From a checkpoint of a small mixture-of-experts model trained on Wikipedia.
Size: 14 layers, width 256, vocabulary 16384, 53.7M parameters.
Experts: 64 experts in each of 13 layers, 64 SwiGLU neurons an expert, 2 picks a token, a softmax router.
Below are experts of layer 2 (counted from 0) of a mixture-of-experts language model. Rows are named router (the router's row for the expert) and show model dimensions 0-63. Each number is 200 + 30 x the weight over its row's rms, rounded and kept within 0 to 999.
After each expert's rows: a language model's description of what the expert responds to. This comes from a sample of Wikipedia text that the model never trained on.

# expert 26
router,220,278,207,204,182,269,214,185,217,260,207,168,197,187,228,243,213,182,170,212,245,250,173,198,176,170,227,223,245,197,210,183,197,177,230,176,179,183,174,192,201,192,180,163,140,240,181,208,149,200,229,206,170,219,155,194,141,167,219,196,205,171,184,214
What it handles: Nouns and name beginnings after a, his or a table pipe, such as result in as a result, son, Rating, Maxim.

# expert 58
router,220,281,207,201,177,266,216,199,220,252,220,175,205,187,229,242,198,195,170,213,248,251,179,192,158,168,228,231,252,214,225,185,211,177,229,174,184,175,174,191,200,194,180,177,137,249,182,205,145,214,218,224,159,223,147,178,130,174,214,198,207,173,184,220
What it handles: Short word-initial pieces like c, d, ch, ret, B, plus "the" and blank cells, numbers after pipes, and "bishop".

# expert 19
router,235,261,207,198,161,255,211,196,219,250,222,178,202,194,220,230,198,197,177,203,255,243,180,187,164,163,232,239,252,203,210,177,212,175,221,182,187,177,178,191,191,186,183,173,125,250,182,219,155,223,226,222,150,230,157,165,125,165,203,194,214,169,201,208
What it handles: Sports-table column headers like Pts and markdown separator rows, plus pronouns and verbs like they, are, were, be.

# expert 31
router,232,209,187,199,124,234,208,176,173,228,243,150,193,161,199,207,214,191,174,230,227,207,243,187,216,194,212,241,229,223,178,207,166,199,166,197,195,230,187,184,172,179,162,226,192,226,169,162,192,180,218,256,193,230,217,156,132,210,246,187,229,197,183,170
What it handles: Opening pieces of proper names and words, often surnames or places, e.g. Patt(inson), Wend(ell), Th(istlewood), Gu(errero), batter(y).

# expert 56
router,211,212,234,215,175,193,194,177,204,254,223,193,210,168,229,206,186,179,165,204,206,250,167,214,166,180,195,199,232,201,272,182,189,188,208,181,195,181,180,189,193,214,202,184,175,247,137,172,160,209,216,211,159,223,186,157,119,159,184,191,194,162,184,253
What it handles: Ordinary nouns and adjectives after the or a, such as record, list, height, bold, dark, and word middles like ick, ays.

# expert 3
router,227,282,204,211,172,254,207,186,226,243,203,173,207,191,237,246,203,196,175,206,250,254,170,190,156,171,227,237,259,194,230,182,206,176,222,176,180,186,174,197,199,196,182,163,128,255,175,206,149,208,226,227,164,224,178,184,131,169,220,192,210,167,193,205
What it handles: First pieces of proper names, often capital letters or syllables, in tables and name lists, such as T(ornike), Tar(as), Mar, Del(ano).

# expert 11
router,199,222,163,155,174,227,265,234,193,222,226,219,180,146,195,222,175,155,229,255,195,284,187,225,153,213,226,232,226,186,215,237,188,166,206,166,194,141,253,203,237,188,218,183,229,199,175,203,226,188,177,206,183,259,206,182,153,162,200,216,208,185,224,183
What it handles: Main verbs and auxiliaries following a subject or to, especially had, have, has, took, made, takes, won, released, in narrative prose.

# expert 2
router,231,298,180,205,183,237,223,174,232,245,238,180,198,186,220,268,209,177,182,233,240,247,192,188,145,138,219,191,259,188,227,219,223,180,235,129,183,190,196,185,191,200,164,169,107,259,188,195,164,217,209,203,209,221,189,214,193,189,221,187,236,180,188,221
What it handles: Ordinals, score or range pieces and award or event words in sports and results tables, such as 8th, –6, Award, Championships.

# expert 7
router,213,214,234,197,207,226,197,203,177,199,215,235,216,94,217,221,182,191,147,211,186,209,207,174,170,167,205,249,144,225,267,195,202,197,240,188,223,219,231,173,177,205,248,149,188,212,183,242,169,295,220,183,183,229,171,199,279,157,219,247,243,196,157,182
What it handles: Periods ending sentences, often fused with the word's last piece, especially after years like 1935 or 1974, e.g. s., ed., ation.

# expert 62
router,215,258,209,197,184,241,195,211,219,269,211,186,210,186,205,253,226,177,193,208,289,260,178,208,164,182,220,243,238,195,238,188,207,177,199,171,175,198,204,206,183,212,176,163,120,245,174,195,129,223,203,200,130,193,156,183,144,192,235,188,211,187,169,190
What it handles: Commas, periods, colons and dashes in lists and infoboxes, digits in tables, United before States, and the prefix Arm as in Armenians.

# expert 33
router,191,252,208,171,220,191,180,207,202,236,169,181,202,176,225,227,150,198,133,189,212,242,170,244,178,167,173,167,225,203,269,159,194,188,208,191,237,192,195,170,186,232,217,179,180,222,213,144,197,170,194,230,177,220,218,195,159,231,185,184,210,150,179,228
What it handles: Institution heads in names after "the" or "National", such as Committee, Society, Institute, and word-ending suffixes such as -ation, -ment, -ade.

# expert 0
router,225,274,206,203,171,261,210,185,219,249,214,169,203,185,236,243,206,195,172,206,253,238,172,191,163,163,235,233,260,205,228,183,207,176,222,182,185,177,173,199,199,196,180,160,135,245,182,205,168,207,229,218,161,223,159,181,136,176,219,188,217,179,184,214
What it handles: Pipe cell separators and line breaks in tables and infobox lists, plus inner word pieces like Gu-ine-a, Rh-ine, card-iac, ver-te-x.

# expert 6
router,220,270,208,206,174,253,216,185,225,256,217,164,198,193,239,242,203,196,177,205,250,254,174,192,162,172,234,231,253,205,217,186,202,175,228,175,179,179,178,193,196,189,180,169,132,244,176,206,152,208,226,224,161,218,154,187,131,166,213,197,209,176,190,219
What it handles: Line breaks ending table rows and bulleted list items, plus subject pronouns it/her after clauses and name pieces like Krz-ys-ztof.

# expert 15
router,222,274,203,206,174,260,214,189,220,257,215,170,200,186,232,246,210,191,175,210,250,247,175,191,161,166,230,234,257,206,222,181,207,177,223,174,176,176,176,189,196,190,179,171,131,245,172,208,151,208,222,223,158,223,161,186,133,171,213,196,207,175,194,214
What it handles: Mixed: relative words "that" and "which" in prose, and short pieces in tables and infoboxes, such as Re(elected), numbers, "A" ratings.

# expert 59
router,222,277,207,203,172,247,209,192,218,240,218,174,203,185,232,242,208,192,163,217,250,248,179,184,161,177,233,235,254,209,214,184,207,177,238,176,169,171,182,194,201,193,176,171,139,248,179,208,150,208,224,224,163,221,161,190,135,160,219,204,213,184,185,215
What it handles: Win in sports result tables, opening parentheses and (born, relative pronouns which and who, and inner pieces like in, ou, decimals.

# expert 42
router,223,263,203,214,172,246,209,199,220,258,224,165,213,186,240,247,204,197,173,206,246,252,176,183,163,167,237,242,255,212,221,187,205,168,232,181,177,179,169,198,204,196,178,165,141,247,182,205,150,216,235,230,191,218,159,182,136,166,217,190,206,182,168,217
What it handles: The determiners the, their and all before nouns, plus formula subscript markers _{ and name pieces such as L-ob-ato, B-ug-snax.

# expert 38
router,221,273,197,203,179,237,208,190,218,252,225,168,200,183,230,246,203,193,176,204,247,246,175,185,163,160,232,232,260,207,220,192,211,174,229,182,175,177,172,195,185,196,180,169,133,249,179,207,151,208,232,221,165,224,155,186,141,163,216,198,210,176,188,218
What it handles: Line breaks after a sentence ends, before headings, list items or table rows, such as after closing lines of short articles.

# expert 24
router,196,181,219,191,212,213,220,241,152,188,193,216,187,184,164,155,197,176,222,197,241,159,221,153,184,183,224,224,221,221,223,250,201,167,265,170,207,235,190,192,183,167,218,241,190,192,174,220,175,233,216,160,202,143,179,223,226,219,203,192,205,200,191,151
What it handles: Commas, usually fused to a word ending, closing list items or clauses, as in Spock, Brazil, ended, iris, Street.

# expert 47
router,219,281,209,199,163,252,214,188,220,255,223,162,197,187,234,240,205,195,175,201,250,247,171,181,159,171,235,234,260,211,221,187,209,178,226,176,177,182,176,193,189,193,176,164,128,246,181,203,159,211,223,212,168,220,149,193,135,164,215,193,207,175,177,206
What it handles: Table pipes after scores or percentages, closing pieces like 5) and 0,000 in prize money, and the or The after prepositions.

# expert 16
router,241,221,163,208,174,238,205,162,184,233,190,155,244,214,222,255,188,204,168,189,251,236,148,241,160,191,204,192,233,204,235,204,211,171,221,190,188,188,193,193,183,226,196,183,136,248,178,174,163,223,239,228,179,181,181,215,142,154,215,188,212,188,150,207
What it handles: Country codes in tennis and sports tables, e.g. CRO, TUR; also sentence-opening This, There, where, and but after commas.

# expert 30
router,241,254,214,180,172,230,174,196,185,208,195,187,218,235,282,196,181,240,134,206,251,178,196,204,170,205,238,200,271,174,196,236,207,210,217,210,201,225,226,201,173,237,195,171,215,260,194,217,151,231,184,230,157,181,186,201,183,213,162,199,235,142,229,177
What it handles: Country names and nationality adjectives (American, French, Italy, Russian) plus pieces of foreign personal names like Y-oko, Francesco.

# expert 50
router,226,236,274,222,147,241,235,164,235,247,185,159,187,195,234,208,266,238,216,201,205,203,243,189,186,192,249,180,255,199,194,203,218,193,202,159,238,174,197,148,183,207,172,192,167,223,144,179,208,167,248,247,167,216,189,159,187,199,212,186,208,168,207,252
What it handles: First pieces of split words before an ending like e, es or ing, such as committe, hors, Trib, cann.

# expert 54
router,191,190,150,227,164,210,231,207,162,245,156,229,208,269,198,197,178,196,203,172,243,192,194,217,178,225,146,187,187,177,179,154,261,175,211,204,245,200,162,154,212,189,244,211,214,179,226,227,168,137,190,195,196,132,179,190,189,148,223,191,272,200,227,259
What it handles: Prepositions, overwhelmingly in, also on, at, from, during, in phrases of place and time like born in, located in.

# expert 18
router,209,227,204,211,154,244,228,183,219,264,235,169,197,182,241,250,207,182,153,189,238,221,187,188,178,173,243,251,256,180,226,186,198,187,213,201,174,194,183,179,223,207,165,148,156,242,196,198,197,219,190,235,151,231,186,145,176,171,203,196,248,210,199,206
What it handles: Single letters and short fragments inside names and foreign words (Pros-ec-co, Argobuc-c-inum, Pel-é), and the prefix self- before hyphenated compounds.

# expert 41
router,232,272,203,197,162,223,216,197,222,267,218,166,192,193,238,252,193,194,172,202,252,250,182,198,175,189,233,241,256,219,218,178,191,178,215,184,180,175,180,200,194,191,183,168,133,249,190,231,156,202,223,228,162,221,178,172,149,163,226,201,209,184,192,202
What it handles: Table cell separators in results and election tables, the after prepositions, and word endings like -lete in Complete, Delete.

# expert 46
router,230,276,205,207,176,252,222,184,206,261,229,171,191,187,235,246,202,196,169,207,252,244,181,182,158,190,235,234,254,206,214,191,220,183,226,178,168,183,174,194,191,194,186,164,133,240,175,214,154,208,232,223,161,231,189,182,130,165,214,190,210,189,181,205
What it handles: Nouns naming a kind or unit, often before "of" or "|": character, family, role, team, City, District, Area, and suffixes -ation, -ity.

# expert 27
router,226,174,271,208,204,185,214,197,213,186,206,216,168,141,207,146,172,175,191,206,179,226,195,190,142,207,230,184,179,176,188,154,177,207,159,202,188,152,190,162,172,151,210,213,179,201,207,202,174,202,247,202,180,199,189,202,192,220,241,159,214,181,190,183
What it handles: Adjectives and noun modifiers after "a" or "the" in prose, such as small, public, agricultural, water, sugar.

# expert 36
router,227,276,201,203,179,247,218,186,211,260,218,160,206,185,233,236,207,196,183,208,249,246,177,185,160,174,224,234,255,196,227,181,202,175,236,178,174,175,171,191,192,193,182,163,135,251,173,211,151,208,224,218,170,223,155,188,134,172,215,196,211,183,195,216
What it handles: Short opening fragments of words or names, often l, L, H, an, al, as in l-arvae, l-ift, Baris-al, H-ñahñu.

# expert 53
router,224,267,206,211,168,258,213,198,214,253,212,172,203,180,229,253,200,197,165,202,250,253,180,189,164,158,231,233,256,201,225,194,200,173,221,174,170,184,177,195,188,199,185,165,132,257,178,205,150,205,225,222,162,221,168,191,134,161,219,192,215,180,190,219
What it handles: Line breaks before headings, lists and table rows, and capitalized word starts like D, Bel, R, Kal in names within rosters and lists.

# expert 17
router,220,279,205,209,178,240,208,190,217,254,221,164,196,190,236,244,206,198,176,207,242,244,170,189,156,172,229,233,249,207,218,186,204,173,228,181,174,181,178,192,202,189,184,170,132,248,179,204,154,204,219,227,160,224,155,192,133,168,218,195,210,177,198,221
What it handles: Table cell pipes, possessive 's after names, and name words such as Royal, World, Queen, Sun, Saturday in military units and sports tables.

# expert 39
router,188,195,246,168,219,183,232,240,199,212,193,248,157,166,176,216,208,139,231,209,249,182,213,196,131,172,198,185,186,224,247,206,226,211,219,226,203,226,220,196,178,150,195,248,215,227,186,233,164,230,191,200,221,146,193,217,281,238,227,177,233,191,211,167
What it handles: Word pieces carrying a trailing comma, especially years after "in" or "since" and places in lists, such as 2019, Boston, However.

# expert 1
router,199,204,261,195,212,202,160,187,148,211,208,186,164,160,194,182,185,237,196,214,233,177,206,168,249,184,184,263,271,236,188,205,197,199,231,129,178,165,240,191,179,225,214,188,191,189,166,202,190,158,220,237,224,250,168,191,197,160,255,172,243,149,195,199
What it handles: Word stems and whole content words awaiting a suffix like -ing or -ed, e.g. vary, differ, deliver, number, present, cast.

# expert 13
router,148,224,160,165,152,218,187,192,212,218,200,206,181,166,208,211,176,184,184,188,212,189,244,152,195,178,226,209,233,235,225,183,191,224,199,146,224,219,211,193,179,170,209,169,188,189,227,175,218,238,205,228,142,192,196,222,179,232,188,168,211,206,209,172
What it handles: First token of a line, heading, title or table cell, usually a capital or name start, e.g. Senior, A, =, Team, Am.

# expert 45
router,224,279,204,202,177,248,213,197,213,249,214,165,192,190,238,246,207,194,169,207,245,250,179,193,163,162,234,234,255,207,223,189,205,186,235,181,173,175,174,194,198,198,178,176,130,252,185,199,154,204,222,228,163,231,151,179,134,173,209,199,212,180,191,208
What it handles: Articles "a" and "the" starting noun phrases in prose, plus single letters inside Cyrillic, Hebrew or accented foreign words.

# expert 57
router,194,236,169,170,241,229,219,248,225,235,234,181,216,205,176,253,167,180,184,194,173,188,209,224,200,166,187,210,154,234,196,169,242,214,253,218,187,206,214,171,208,207,192,182,171,243,207,173,199,226,227,252,172,180,195,211,164,170,209,229,250,174,190,162
What it handles: Hyphens, pipes and numbered markers at line starts in infobox-style lists and tables, such as "- Born:", "- Coordinates:", "1.".

# expert 21
router,255,239,209,214,216,209,163,184,225,185,224,174,205,189,207,213,173,184,150,223,210,208,224,228,164,166,220,150,233,216,236,201,182,237,191,153,242,148,248,186,178,194,196,196,198,230,175,189,188,264,187,225,217,223,204,188,175,206,247,224,185,159,174,156
What it handles: Plural nouns for groups of people or things after "the", "two" or an adjective, such as people, citizens, votes, years.

# expert 20
router,229,274,209,203,183,259,213,196,218,241,219,170,197,194,233,240,208,194,184,203,245,256,167,189,168,160,233,233,248,204,216,188,211,180,223,179,181,191,183,193,203,199,179,169,128,249,183,205,150,206,218,225,160,222,145,187,134,167,212,186,211,171,192,217
What it handles: The word the before rankings or roles, section heading marks, line breaks and table pipes, plus name starts such as Bon, Martin.

# expert 63
router,231,255,213,189,183,237,218,183,214,255,220,151,195,184,258,270,200,206,184,205,235,234,200,178,163,172,242,243,258,199,215,200,211,162,214,175,175,180,170,190,211,183,175,155,131,237,186,193,178,193,225,242,158,208,206,169,135,183,222,213,208,199,194,213
What it handles: Final word pieces in section headings and table cells, such as Film-ography, Disc-ography, plural -s, and mid-row pipes in tables.